Weights of a small mixture-of-experts language model, trained from scratch on English Wikipedia.
Experts: 32 experts in each of 11 layers, 160 GeGLU neurons an expert, 2 picks a token, a softmax router, a shared expert of 128 neurons.
Training: a variant of SOAP for the experts, 314M tokens, 4786 steps.
Below are experts of layer 7 (counted from 0) of a mixture-of-experts language model. Rows are named router (the router's row for the expert), gate (a neuron's input weights, with its number), up (a neuron's input weights, with its number), down (a neuron's output weights, with its number) and show model dimensions 0-255. Each number is 500 + 25 x the weight over its row's rms, rounded and kept within 0 to 999. Numbers have three digits each.
After each expert's rows: "mostly gets" lists some tokens that are sent to it at least half of the time. This comes from a sample of Wikipedia text that the model never trained on.

# expert 5
router:494496508554510486544454513481507495529467515478525464502490480503494500554501496492486551524503485477502477531534446479532489507536453531485507525509541510493493509516511487488499561473488510507578472520521501478438528493506514484528471513477518511507507518524462506528486468466520486531553470509489525497510483479485556491484522511511525510542467512470463517516513493518439511511526509458496488461482529504472504514502491489480512541499503547530484540449489528476488477504494543479552517515453532504518491524518479553499506482520487519484472497478489500497549550491572504511469483517532499491503502495511483496489519497500483535514516513489506523458473522490535492527462477512512451504440508538517467504501465485495509487504500533497495522505513542487491524503531530
gate0:475496490519477518496506497465505506479463504502530515501517517543514510482480477476507500466512527494420500486515506448498464491468497473517491501507496424469535499504487507532514532500500506543467528527509500527526497501495555481541508494528498517478492551523504528547481487535482528522543489444530497510492480509467515474493489518490536584504486541510523514504471499534499488495467517535562493522499509457411500516512545477525494496497498492511486526500518464501489480596508507497498505496465524516503514530500495526493502522513522494526559482503521548478471492537487501539524484551518500495501508519472499509481464478518497505527506491470488504494481497510517508503501472514512493499551528510504499457497496511520472502496478500521505553546496513490479500556521501
up0:517525515452501498503501500479508472535515472583499592500526515485504512494517498500499573522475501524559502510505468443486500498490498529501512511502481502502547504513487500498449479507520476510488500501500489481443520498513520478470498497504510496507495492493497470499478525500503502505497533521512474504528507489487451492504467515497501529459508491492494536510524506501500490503499498519501509501532493511498498516563502500522578503506433513492503497506487499549494501494502499491485455472558428490493508497503519494503500486494530467513469506451461530500515533508503492499506457471423548531491453516473501565499536507501500459501497484511519508499565435476486468542489501501522439495477467522500535502521514474521499474488522503508473509510491495506525528505481463
down0:507494512501501539502495502475489533497451489471500501491485493518454518501501492493497519496517528500512531504502478499499506565496500533519478522477489457483502491477526523496500524506481500498500500519486501543500516528440490487527476493488464504499500535505480503563492515498500489491509464509504564487543503523451520501491500503493425516501506498500497509506489500514466488518504500512517522517464501503495487494523525521496490491484558500515556462501501512474511499510502489526516497501510490513492502547534505495488537486506510500466546462478493526458510484469473509481516503537539490497516505485494475530474521480496514563497498478492406496502503498497455476507505510467470500458574494504469535487435497489450512475497417561507561514487455522476554513568517495
gate1:503496499588483499501486503514498420500492498553490503500467499553542453501474503487523500497473483513473492499535447528546454559485472479487479503492524510522449537498518527512528502499419518488509566476531533490478524499532497510508515497509489546494553507488487500508500467492486500478499495550483495467527501473499505512496492501521554506500501483477508481494504586499500491497460544482439522508505471481521503537530474505483520511515496500479499498487501500499477488496494500481504482503493462479499497572506527508450497475547452500535483564484522523539511485476501516521494502502484497473500539497496485496518452474501509521493521517484509501489489528503522497506505501491515531476414470515527495507502479500501490502524504500485472494513520537492484487501517511
up1:513500492549500498500472503509487382485495499515501516498487453541508489500460481500541493467496488471439501501517501506554481525468499484531451502525559521502451510490519543490517551475454502513501509507532531486492545502498502515501515512498461512498502524535450511533502514478496495471499505495511510487512464523519513507503509468521503524507499476498496492493505544543499501500445530477468499494497470511517498512525451514500540524510530554502475494462429479486489493499474495488497482510474491467483541530504537499487489491528482493495512554469505499543516457481495442506505506482500519502516498492489476519506470502521500522484524539447496530459494496443511600524501495494503500496488459454482472513500543498488491502497462503491496485504496502500479499499502494
down1:500455505508479513480501483491482418501480503478505514501466451527487532500498480501474467494471442503550517542493511503495500504500495494493501504468514498494487511508497495503506464496513482471498492545525449443540507496511492504537504483494500466486477575472503479541482482493493482490500495449499448520509514503500525503505513482490486511462512544467501507495492488501570490495538548499501500497499505462498506451505473493497503570463503499499516549398481504457497452561509495474498448450498518502510458525474509535473500486498499509495445440497528509502520506499517506499487559532499492501474489498458501471498514459523522503523495500506488481511531505541509490511516443515479518519500506486498471486497478502530500492491484495487517527501498508508519499512558533
mostly gets: " South", " North", " Cor", " East", " West", " Northern"

# expert 7
router:521517518457545448538510484483499485496509524463457497513523492549473509469499525515496525510501508503445486493527503492498468485500506440519466520531494501518486494505499464475481517517505534496498524487490495571523446515504545520483536490449501492507480481499474493508505522538459530508516523525531458533520518494476502467490451495509556476475542496484537494501496488500467517510520540468461506482569504531466465478504500514515494511510528498496494488496463546520483477493531487534490527501494511485493511539478512519523496496471500506473500487458460516484536474502547545502491460482522519483488484543496487494505483414538543463495476538523493499489515489482516513512494511491455537497480509513475526535481533477481529468511462491470502533507486474496515486494513440
gate0:525520537509489485529521452505504524489487480492511479496638500524465501502493507506504523511504501531502505511500453499505514506503491506539532533479512530489538485504448479461509472496500505519497507496499514488512488488463500500503528483503522495473538507515500493501466504501566475516496496424506491498497492494501506469501501487496500468484451515493498544432526536502522493478503462408478489502497510498506502486542495495502507507486499441433506539478502491462485502490472523506500497524496505508540500479521503492482489508501498491460437483517525494500499553475533507496496504554504502430515510516503550525554500480448473525504500498543516503463495517501482501500501536492471518491514478492521502477476514540497558457460497509476501479486499497496511493498498496
up0:518527515476483496495507534508526508491471486524500435497569466498468501488520501499505569509486521499464493484474498559523497537499508503502497466474508501500488506510506512503505495502463476494451501507489538489482502483500463500504487505531533497454572500538482514577504512498527530500510501501504494505482502489496502502491514420539481504499502500492488482429578505507507493501501492460488486558477463458508499462502547500472502532460470426484471496500495509475505506486455509519487505501492489473492495497502531499481443496525547480448522482514502449425513530508514483511501548515521499499494491538532492526502487495491524495491516508484505473490528520495489506526464517496455514484512499509496460512453532490462501462484498500465532522499520525504498506501500461
down0:487461458501487485516491517499500439497465495499493499517501464497479508492465505513510501485507542560516490492514489475507479507510525509515536516496460517529510503473494513491473508542487492508493500519498515497481484476517492472505477448498552448463478500476479506501505533516522493452524512507487494506510465508468453479557501500497511493480471441500529502545502512486480500476496473484496534574500497517509518501471497503452503497502489439545525502499496495506496501495472502539510505471515478450498496517445458511548523502496503498500504491500477500465503503507552488501497493461488498485511494582504532494539474588490502489508501543490449499489523507496526549494513496477436490504491508500501443500474488482489532504393501513494509538497477456496493509499476505
gate1:503497528492474500539493492525478499458530525486505497450500557448513514530510500486469524474500467506568500509470481497494553470493498452524462501512505472521448510499505488502466507495500561501502502484525464503499494509488502499521494506496506483498501502456504557580512520545500519499500489500509508532521513487516497477453511532466501496500519524506528466489484497508489528560486488492496453522503492494511520514501470500499486439543486450505464517500507495468510518501558502427495476519502482474508555483426527529514513537488486545494512488508478495493466496505554503470521508494487506526500500491494519499504505503501451433501491478515499519531473500521502468509500474498475483525480501505499541499537540508476493524495486546499490480522501507480541542529538442
up1:474507472499579508484555488492500471521439494500468544561550503517509503455512536495522494536496597510493479499524523493499475569514499503453542512491466495497484485432437512539499499509575467473502501465506525500521503487561492517464492486507507476520485491494500482480498479490503499533524494500461490482553511546502497501516476446512502539498499504502461508521541511535495493499518502532537498553501509500486503455484498504527502478466520527506526484500530500544494489488509482499503543495523496514513489499500489502510482423527517468505518505488515520500521489504464502523538497512502501502503481502484476503519492508500483519537530555487542485437497494476509499555501500500500515496498521510479500497485480486494486500468513493498506513500491518497489503505439501
down1:481553470512486475499485502498513495504487501528488500512499458493535509499503501510468484502499500469504502431469515475473510483506476518509514496510505534483509501555464505495460499492510490494500508449505472496397501512515502499499541486500500500482500475492493510457503475422483462497516480507527502523500514506467534514525532505487515510531531502533499521490507446563424511474502500518514517482474479495514480503568481445494501499482473516498569503501533511533490493493516520503493503435516502506488573538503462464496472520491527497535550518477488504468487512498502532471502491504521491500548549514507501468483500523500501534500524507497487516450499490463491488476467501454503448485532537505497546507506499454500499450508472514499503504527511497501501474529465500
mostly gets: " Succeed", " used", " explain", " seen", " appears", " considered"

# expert 12
router:493488493464481545470476498509463477487512526515448512491496507502495497457500502504495477470530507481569540485457517550484484488482516475517434466489511517489507502499529486509501507509500446499495563511512511492499473494456508515541525493500494489515462493502495538460521481536482498542486503520509444521517483525496511489468474505516516471469540531525535505534493486496488524531523522519503469514560541479448514498496480466472502478493539511527538500449475529543541474485555516507479511475467471481496458519488456492503491527482482515501510505485501461486512488536516539487508462497515479542451508502461456519504498491505453523500488502502512496482545523474517514470540539504507500499505525458460534521499524474484507535542479482493482481509498488495496537447499464
gate0:423503515486455498471467518498515524499491493495478498495493467510412506467498526505564450500499504481516499491485518507546501512485495528523475504516506426500503480477446501520488516502493430498491554501513528485502513447490516497476501456509515481492522494571484526538472544520504518556475499513499425537526544454490470497495500482483515500500516495496537474502500457526509502499566514520501515527529480482473516480507540486556488469518518521492541550475520519502513526498475532526432498510499508480478481502512480530501514485502481494501487501498500502475501509506497495529505494475511489550494476483493502480530504537498500500546502492499499488509549453498494493498494524506503538506490519527491507503467507467485479492544468483478511457494500509486502504473450498
up0:486504498511464490467480571480500514501484524501492444494500507532484488514500515585526500456499498526505533497477499558494500519505499512518497498500454485493512528465490486517465529499500426565517535501504513502520516423537499500493522501528522502500536501529518514499480528503473572533545509503500477548505546491498491503481491491484488503531497502507545412484492496557504544489494493501505509478494478471500497481495481500545500485478499535500463489482500506530473575502478510505485496525477523486499461505544513495448521471520504471488500529507461480493499496460503464499518449482474510501501444508487479535558502522511485505471523502495503501534537497520486465486479483454493500480495503501464534494492487491497525498509518489548465478489500492508493513502484494
down0:500514513501499503481511492504454502510484488515495509496526490514466467516486501520443511487495534498500500506470459488500527486503584478508492503544500517497475495501503495506515492526495577469431519500494470489497499501461475537503500563496479486505481507512496511497482500503496505524516496512507505504486479494502525500502503482502494500518534493472513503487486493509462523541484500533501474500495515388501497497484443477507503465483453511476510500495470502486500497551502504472502485491472464541499595513485452519500479506481474491561495431476503518494499498498462505503497586501506524507503523516518514496500541536442477526521501512506505457512527509510523495490542500500473482511470490507553468491500518559509498502500487512413501491503526505484504488532523497
gate1:487500498540501506478502558495487586494484489556525500480492497506463502502546504502444484480501523465524527500499497509453514478475499516580497489471502504542505495479484500438538512461502472508476500500510486516513536507535481484531501536532498496513514490520503517502503489438499517498495536496485496501495454520507605500472515475466508532483500473486537435519501477493483512508489527509485500486522515490503489486479478509500492508524474496503519532441520502500506509499493488457502501502497485491506498515494551498437429499492468515433507511518493491508546515500461543528475482494499488504499498519461502514551453505458558482568482500504485507512505509511536484506487512458481495495502538514516528487513506525515531524493488499484503486481472537502499502514502491
up1:514504504466500500496485483509566441548486522469458505547502484552499488515518485495536543492512460534491503495486522482477499522520508439489500529501495504479536551513569508506459501562519502508489481499486517491499511535514507488503540476471508493531505512492500532494496532533509483487459461500475494500488575474504506505532484503515493478509470496481483536487520514507498481487482400502458488518502484493501480508504487502485525494440498498476500491557504494481493506483527535503474515505480506494525443450504445496559519509500528473530465493495497480500479499475501504511510506499503555533451486509530477493498474474493468505501515500472466455510494467481480499550486496512547507523503562489485499481496488457496454489505499502500519514488497500509443502498531527
down1:519491511550480449502479537496449556483512486493534497488499490510473482499490503463504508514491522550423478491546561476534524498504497494427467489555498494502497505517488500524535505546507512542490509528506494549494511507497488521470524491501431512515506471484496497496460504501501485518541461499499537523499491521495517534508496496516510436431529508458509496467554535493444569525518500508514504508490509499497506482455511498477495482514503500503523499502455523499519513500500453507500469541505524516578478532529522448526447514513530483483507493561511501507511491550502501488469503512526485465520515474521518506532514514488508449483526530500501458482511500502500488475524492484521496504493512505501507513517501479519535509473499515513500503496530464503514511486488493
mostly gets: " which", " that", " wrote", " because", " get", " using"

# expert 3
router:523502464510483482502489498536500525516498485530491507515519441528500506448481553502495498503492490458487503496512468553501507549538457494518495530484540532506485497490537496496545501486503518500496528477484518533499480512497498497455534555500528524468496525515509477505473495522521454514499484496527530504480526514491542482499513515476538531501521502521494497470498499504487495511517523480472546509459480506489519558508462490499485530491455497467500512536495538523517504518477503452507498500474514473500511513602479510474456495530490540506517492551524518529534560522501500502493482488471517497548532551503485494495493503497515525536443520523484536511471481499510509540468507481480457510485513510436475523527482500504551512503457474507500495530439517519502528490536477
gate0:510500497528491491465495437522532506527548499497457507473498471527507494495496527494504507511503471541482485511454445471481556508504499500560481491495502499535492498482499420502493499412501509497509497495500434514494495459491507484503486524561469449470484503510538534495502500499505449500502520534545511498512503507487495479496462498511492486479490498500480472488440531481482495518495430506458535499498530497500471497500489444519492493485494494496505485523478530481467449498445497471500524503503501494487545506501508531506523479491494501494522548501542469505493502535503529526532497490492489492501556510481530497510492519511487504471450487497501526498489478502507481517479489477487470458489530489449490501504497542504529526465500514499517518463476492487504511471400493
up0:495536522547495484454506492510509500548507496516497509433500499503525485483502541506494526485507481509504494511455492503491582508500501497507503502460503502507493512500500482495491459437504482485479503503518480504464499481432495503500518560523479469459484506504503508505513502491495462455504570506514503477483491503498514444487495567545536482482511496481495458486488542501469509531473455471429535500483504484500485488494492470514498523485474494503475475516487519499475497458463484442506507519512490491488531517498510500496505465487490509485503506500515447502516513507517498563546515482491498488496513505474519519546468493535499487473483488493500555533498490498510473533480511442501490479510506501472470496564475504497519490492471507491524576458493441500506495444465522
down0:500480577462540499457499513465491544493486501513523494510502498482475474510560496456530528478503477517491480500526508483512483497493455506543499501501513486491478489519472545498551500551502480518516505427500463503503467495443456500492508541501505512513500535450521499508478499472474452493493500463528551515504484499500535542498571454499492507517466504436501502484510498503494461469470501506504520572498501490519494543457481504502500454500504521561491495472485518531492535451512511505530501500482504501486475499445462535500480534536503501512501491469489501510485487489498492463480503499481483536491507521517499509466525501485535499527502514527519498522504511502493490498492500447483530446493506520480539569502503518489533473491508501533502489530469499490537466505515516
gate1:494500491504493537443471497503473493510551517523562499487482540500513462470500530477499458500493488486504488485497491506497537464491493494533495490461529475496497507498450489492475540496489500534497533489533495459503511459487442492474466522483496487492533468493545516493553507492486517543503444487500510458499509491495468506516513479488460516487519431453548493483500528503519557564505502529500502488474530475494454505538483500576505493514473500482499506498499505560487505524498500454504500500503498516512482499495525487513454550502468524533524506546497500481501491518482458500472504487498536512500514505527541468436495513493529520478485498449486502505499503513501510535523536556500505500501496474447502504523477509496516495442497489502537453450477472484517492481510501
up1:488522499458533478523505432467441510448500464480502500475498519514452537500500503516495544499531533541486502491520524501527491525531502496496536498500466508504510501474539464505512464500549494458509453509455506497499503526494563526442517488530487520513522559531500495546463466506499495391502506502484515534499502480527522502491480537492507454493495508496505501539478461514504491473477498477518480493485515499496505500515558501467529495504497428525476544513511500466518507474473520513514511497520476500498482495488454494457493506499503505496532508463520531517491492502527537498509498537454489460516461478490451510510492464500487485481500505511500415517530487491502498489521446496512506519514489498502482526492531472495478504505498514495494542505524529535498474493501492
down1:498471492459547487501513524515521503485487498457516500504482514492477519484516487499501510497506520496523510497500494486500497479528488532483488496482564488556540521500500464503467464503508489571505511531507524534550510523452474532482469506490465513507494553500450470500514514529483506508497516513496518502509517518513477495488561530462510572495495526501496491506507503513493462495502499514498459487535495498498536516493500476474432497508489514489510556458500526537486512534484497561497474501491497474514507481503508500526523494482528440509450483530512462529529526539500490500529500501515471502503508549490540486476497508554471580502511486464505513500486524462493534525532467442500469473501513492492499478467486464486528511483550480499558529511511491539540476507535508
mostly gets: " Sa", " Ra", " Pa", " Ka", " Vi", " Po"

# expert 21
router:484563506531502518512482516499525481484523500520524484511501523525525509528495512547446490481495513486521514508517511459464477501482499571453508523521553539483498472521458483478498462526528501472473485493492487514508498481518499511514550517518530544488536473556496501487511528461487500502468476527505533538454483516536513464495561510488479506550498487487480494492466487459502470505507509504522484532542504475477482524501481511494460461533544470475524511569516495499512509501490521468526494476472469519489493516491502498494546475519497523488510473526526500462469518459472528559506510510489535474535534487504498504445478478473483488529495523515490476480492452494490504499517479549495522481540499477485494510529505503496478503499516524419478512521458479531494516503538526
gate0:471544499486485496500489478504496487501573453446505497502502525503463501481471457499488505509469501466519531485525495500516510499500567502492496526499431506506416497514500484494512517569560500501542538526490500491542502482496481500467502512508490525486508510502511495495515437515488529488486479497514496500491498539536492535525505508491498514555496503499496492512509501508503502492537473463510499497501503527504492496504484498514533494490503528498485549553482516500500507494497512492555488507497448529454500490479502518530531458502488464500531503506518502445479501509500502482503489490517505501501500528482545540541514494513500490500500487497486520528504540509507495511535501498504500455529518487454435538537505517498493511500553455524450488564614521500516502522491488
up0:500502530482500482508478494478504516491444500514501493501553508500505545505520565493499473480537523533554476489499515502500519498521498513507522500485543469534514478505498498517504515509454504507499491501501419471490486502495495472498433508495540544511521433500506515496439519548499476502499493524511500496511486451481519481489499473502517525497512475488503502494524525523422460496503506500503530524497527501473475528477495522474500488502470499501496500506498515486536464475485557484471546502499471504512463500516499488472552499499497495570506457445518551522510505509492504493516481487500517473510500468456500497524488510503498530467453491486527515493493505435519462515437527500498498501503497525507503500504532429502433483542455524489509510508500457481461522500510471
down0:503500481521482540498398503497451496532503504460512516494467448479504500493492507497530501475483505472495549524508554501512486498490507512478487506494519455503497508507506516514495428502471505499510509545496490506523546497495525536542502462502528503476486566495497477495505469479503490544476509508501456496504497499506523442534534486502490499483552479496500552504558566496472486522470500553500501496502441494497475499524541514487506477491502503540500511494496516448504515514504498465505484500475552503483491516496501494457469476507456532532535505527498499514530500518530508475483497518502506518500488518503429500501499495517528519520500461560495535527464491567507485472503470501487467482521526506481514550494494504508526508528456525494451499496502493479515460474493498
gate1:503500474504489499522443491503498533496498476507491504509503471507479496494507469524481506500518447498538502570500492500504498501503452478494496523522495508490489511480498486497486493429500476505609489513490504501497507457501511460527508465488531492468491502499494489502505506482522507473518525535494547499554505469512499480501495497510498532498553500519493502576547415484513507497492471495462473553495516483474484468501499551541508512525499497487464510532516491500504509522500483505489509516479500505509495506477498533507533592497500521501510524546507531481495505465497463506452558496473490549503471483526499484501498527440517476497500483530520519463504500499517501459504496553487500508508503480521494489513478459484535502483517416492484514493495454498492472512490532
up1:518477515500495461499532487496585468490487504529556505496477499495494483495504537502496485471530500504454508519436514489516490495496516517481498499507435467512549489476492462545503511505486502503406511504434501496501499493505489487473510512501506585520491474411466497501484469524515453511516491499462523491493472493537502503494501513480492585502495539476505516449498563509470487499497501495506499514502512498490499480499528497498490501491523470500501509499471463496485529501530477514502496531514505497498501480461497511490550553502478495525502495477499499494539506465501544508523490492524529501507540534491501491513503514507506567509469511497497496489469502472490451496471500488502499503500519533478503543557496482489459502529532497476490501554520496499494528486454531
down1:519440483471503556451468500492524577493464515514502503523492496478505549519499498504500499473502500504489507495491484500498486494484469534493485502482518492467493526502498450504522500528509500499498469503621501510502494493486503495497510558493461532481499499516498553488472506520503473442505504534497486473483507500527532450488500561504528453459457492508504480508497506487518496485517485508506502529559539475535471495506504501501476500463541487499522555498489502499501499505516518477507572544509572480489495552473478494487492486506502519507491531498494548526508501528465462504500514486501479532572517507492517532503491489494502484507508517519485477493464506486485497484547484503460502504489494500428521509492496509528462495494549516510512538481518504518541524511499501
mostly gets: " ==", " ===", "\n", "----", "\".", ".\""

# expert 14
router:513524465491483466495528501490448486464488553496507444472505457471483484443528493518517521494485498525467540529503493482517532488510505474502507553506475524519482475533512525456500516481490501517482490482499503485476498535520484506480524514446519460500451466500484481488463516482511550483516456496521501501478526467437464463459474508496514475492519480487518508536528506481480506508519467460497513479483452506477519499502462525485505496489488485530507503528462482474485523522485522568505525540486473469475500509504498512514469508463460474498496471505507469507536525530565477533498450506556504492540483524489461511500490507511509478463518473527525523498509471469499511506476527487511504483568463509494515506474527503445521495453505490496522484468475466510491466521470478
gate1:488501492485421522515464508478490513534507482502498519568556499541499548461487502484501465532470471507467502538528500558500500515487492545515514536531489510509501493527518487463494488510498504499525497505483488504441449538464465522479502477507499511481516504512509539477508554491528499469499481505498476507476415496508514498475518525507443488492489527477500476501485501501492494469535523500486523463479519478501511489519499489489496505512510515501495497444526498493494493505495552474459492556536535462470477555501496525506496487480525486535471512490500497500550537546501506505496453493505498491508507479502500507515505530498484528522506500514483563520500472500540562497501457546510518534486509456508480504541563510498505520516508473490441503536502481473503497535518504
up1:522516509484500522432515526501499498517547491503486524495509447518521504522530508496534487488499485505485503470485493473508509459483426531524476525498495534503495491503490510485531496519514535490506490548499508506461498467499501514483509500504487500536454489534497460519512500469538547491504471510503472556493499500492494503490496455526490386488479513485556496533456501467509514488521541515508507509502501478500491512491501505504498497499520499498435500457519495509503469496491504496500442452523544487506559515554494501464530493499453498504521498493516510498494564501486512501481451453531500463493533496522525466497501502499544501519505499481515442512475496524503501553443521528542526548490519497485513487473506498530504495535537484502505459499501498477496550498463498
down1:513480480516479490516510497528508462487492491510469514496481513474509486501509517504497499496501484514510496499491500517465497532490468503518496556503499527476536523491491525459511478508494497499486537573498493551499508492510479507539554508466510502558512478511511491503516515509492530501495501504481498454420485498499419468504498500496491471525493497438494532497496502534535506485509503524525507482487519493468503499523503509527568513497435523523521528503499537473492499479495502535534504463477501463527481438510478475403500515499490535443505494501471535477506479530521571500510454492509476528498517510506501538506489506515507496487504514493483513481496501508529557544480499490491486500531442515515564449473496530517501511464534492500491490509493566484499486495487490
gate2:519526502502505505462528450499490504491501473539493465499549498506434521497469497507520493479482526492452507487504504496499496487480514513507517502490506531499513489526508497515482506502507478487493502515501551545495498518467513484499561509522512500525538537455462460524535573512496484440474472507506499550498484505504482501499485467500514519506501490504483493490524485474501515519509470500465469502470524489491502516539409494526431497517504509507505526509434495516457483491503500522502500476481486501510475485523514515504513524451483499476507491499497512489495521489477498506482498522532508500483428536499480498481498522479491477484552472489501476503418499424500532529500433502476569481531526534451487480496488534513451525499493504522487529477466491468491497506511520
up2:487498510499494496526526509506459506503491465574531498486473512506436499497495479530517494494501507510461480475511536503481492482494533515495519493539518497536481499535476470525503497478518511469504508493421519517487548488464523504523507504501502529503501525518501510501495489491519503428513481485516493542461491503515506495507534532503521531479495503490481504502503520462520502434500489499511424465505529428506501550498483480496496481502520525498476536467488486479449504477554511496441482499493498490487492514483530546510499478485515524505468508501544508465484547503457499521510505524477500476531491496488534486514489480539516497474509474499506491500439447498543504498513492454479507460493484503511501460538528567498518521491495470524489509534494489485433515502435462
down2:499531549482537509504464500499553500512517501505506488467500474487516479499543499509498500469469510531523511505478535485497494500494503510496493500533479494472501509511500491459578503545442525500477478520522527505512538484499497521513512469466513506522535462490432482498482501485505493520497480456536508504535512492477504477426499503496514497499488497560500465516475518453511507566478465516486485503517496499472496458531496563491526532496502499493497548498487544451501500470502567477486522488508505458503496511520506478509483469465488489506526502505520533494503480487501529473502513532488420487554475534509448480502460497518505488511522479439517515454495507495490500483470506471513500499475485488498512504522443475483428494468513488465470476512501528507504539521499509
mostly gets: "č", "ku", "ão", "è", " del", "ada"

# expert 6
router:516505511510472485507478528462490484501484502487499489496526483493485481478484488518512475482486514537476498570493509533511517489466539490506499523545529532478473506534504546480487484512501438520504522465482482467479509496497522534491525497496507498513505470477496516490521500504470500441483479465531453472505487541497485475519504507446507505504518481489505488534519494498443542484544531482476497487469531549444499489558485560453498465448542455498493520526491498497497473497487492491479513505429448501488518507471506508479506481482479486479507489486491502486544485490560505455500514489506507524515527508452439473498455534479505529531503474489526504502488501499485491471496556481489494522506474532513521450478471531449511469522503475539483537478496509515534537496525483
gate0:494479515504501493492509490501459410500494497515510507444465465482497487498487514496509517526475504490493531441489509438502489465508506496414522500504512485501502499468513546502485477509505550496496472492552507495465494458537497497523502494461498507464418485500470504498529459496473549476501540471522489548471484505493520505508505499562536493498504523490537556495500551495513522489539476498489518489503510523488501476476498501460485501518503499493501482487536491510546499471514518500411493484475498505452484500432489519510526458451512521510533501491503529481499497542485474485524497492503446500506500485497513507496529465503532502503510507507506487488491490481506495500487509540496456512487437456504475498496507510499438485484496535472507482549518502521491513488499507
up0:495554530509502525511501509494498504465512486477504496418504520495507480538527506551441474540495498476507505533496490494455500478492462482501502517491490501476549510506532500502499513502464467498471532513502497506470534462497504482535513506470489571507495511478529493512498486495470515530492511554444538510484480448493503467482516499496492475509498494497469460541530515509527505542495478556492453490495516557470509492488512486503496549510528436516507501501501537497511507511497503505513488455505485446432442477463500481471476499513519499483531475510500495464492526506512523500492509498500498491439490490533555587502506500479507479499476507498514500450499492487499477563498483489544493498475505494508495515511489487552512525499506474488536488488509445517498512468487502
down0:501511475498418544505545532532482469519475501500467522494499542496511491499493504495514533474494519500490491503492488528506499506496482524499500483506481507464489527491505510445496543512502502526501534590500440478503497511492504510514508498514491541504494527512504529499469521481460509520477458513514528501462487510536476528519469482456499498500502493470471504492505514533444504481489500505519498495490491516500502501486475532524492525535498501499466459503518499528504483500478514514481482489484449483514505493486521543515497509482490523493497480477513496492499458553509507447484518528449547510491524520545496476505519529498499547501560493500483459517539523453487536502514503555546438517499481482502501501478466476480495497360501509478513508496467507501490496481489491
gate1:424502498494481520500478506523487555462460535466521514534470582489453499505535449528497502485511501479479504546504475489502499544482488521516497522540477485475518490514562500519473508507520500515542500484510515489480540501471502522545510497510500521494493501500495501508536483485504508480482484441515500481493490548503487473492465496490485476506499500489512501520500523486460462476481515488512501499488556506523509503529508498518513527486488465518504460458497482500489464513479469511512497501491518490494490501511438497543479444499459498501512533490496533500500512484464489476463503535494499487492485506495526506505515520532482492525531521501500511512514477528503508550551499502492497491383478502500508510484501508489423524492502497491506479614509503464521500508503500
up1:546474474531501508506518496476481532506477479488477485506491498516525495504497464522521495497584540438439499522464513414504500486552545465490505494436503477532487520488531495489486511488490500517463500501504507503554497525507506542500458545498484476487515525476504475498580501538471470513519515466475526514535488452483501527452483502487552483500490460449470471499493458500482483480513477502519473497538566528520495500500485501486489538497499501499497501530510493506483472503493534590532490503512494506520488502525465512490500529498537506505502538494500498532435477498509482505517531485483503500538511478484536500497489488516507523488486511496511505504531494494498468505439498493503480506451499503494478480506490522463502500527518496511497535506500508479446507525483500
down1:494497521493548450493500495493473461500506498503501491558485496519506500488558516515509496501554492529501459511567515468555481536510504500485519484472510538517492482507494464485482512496539503501493488485509501503488507528495482516507476495508515538495453521491496480465541475496511497517546475492468500505506418508534491503506503516517499529493479504501480443492487514500497556495494494491515482506494517498500538529515495497497525478491478480505526529504503494489486499507520496496494500586549532452521489525523488483569484513498493515466497497496462499478510497566533501479480486493506509494500496526534515494421510494530511567523488507517459504507504542483511506492480435548526480520455488541473498585500487498501493512508464531477517496492505499489531540441503506
mostly gets: " Jr", " Martin", "sky", " Scott", " Stephen", "č"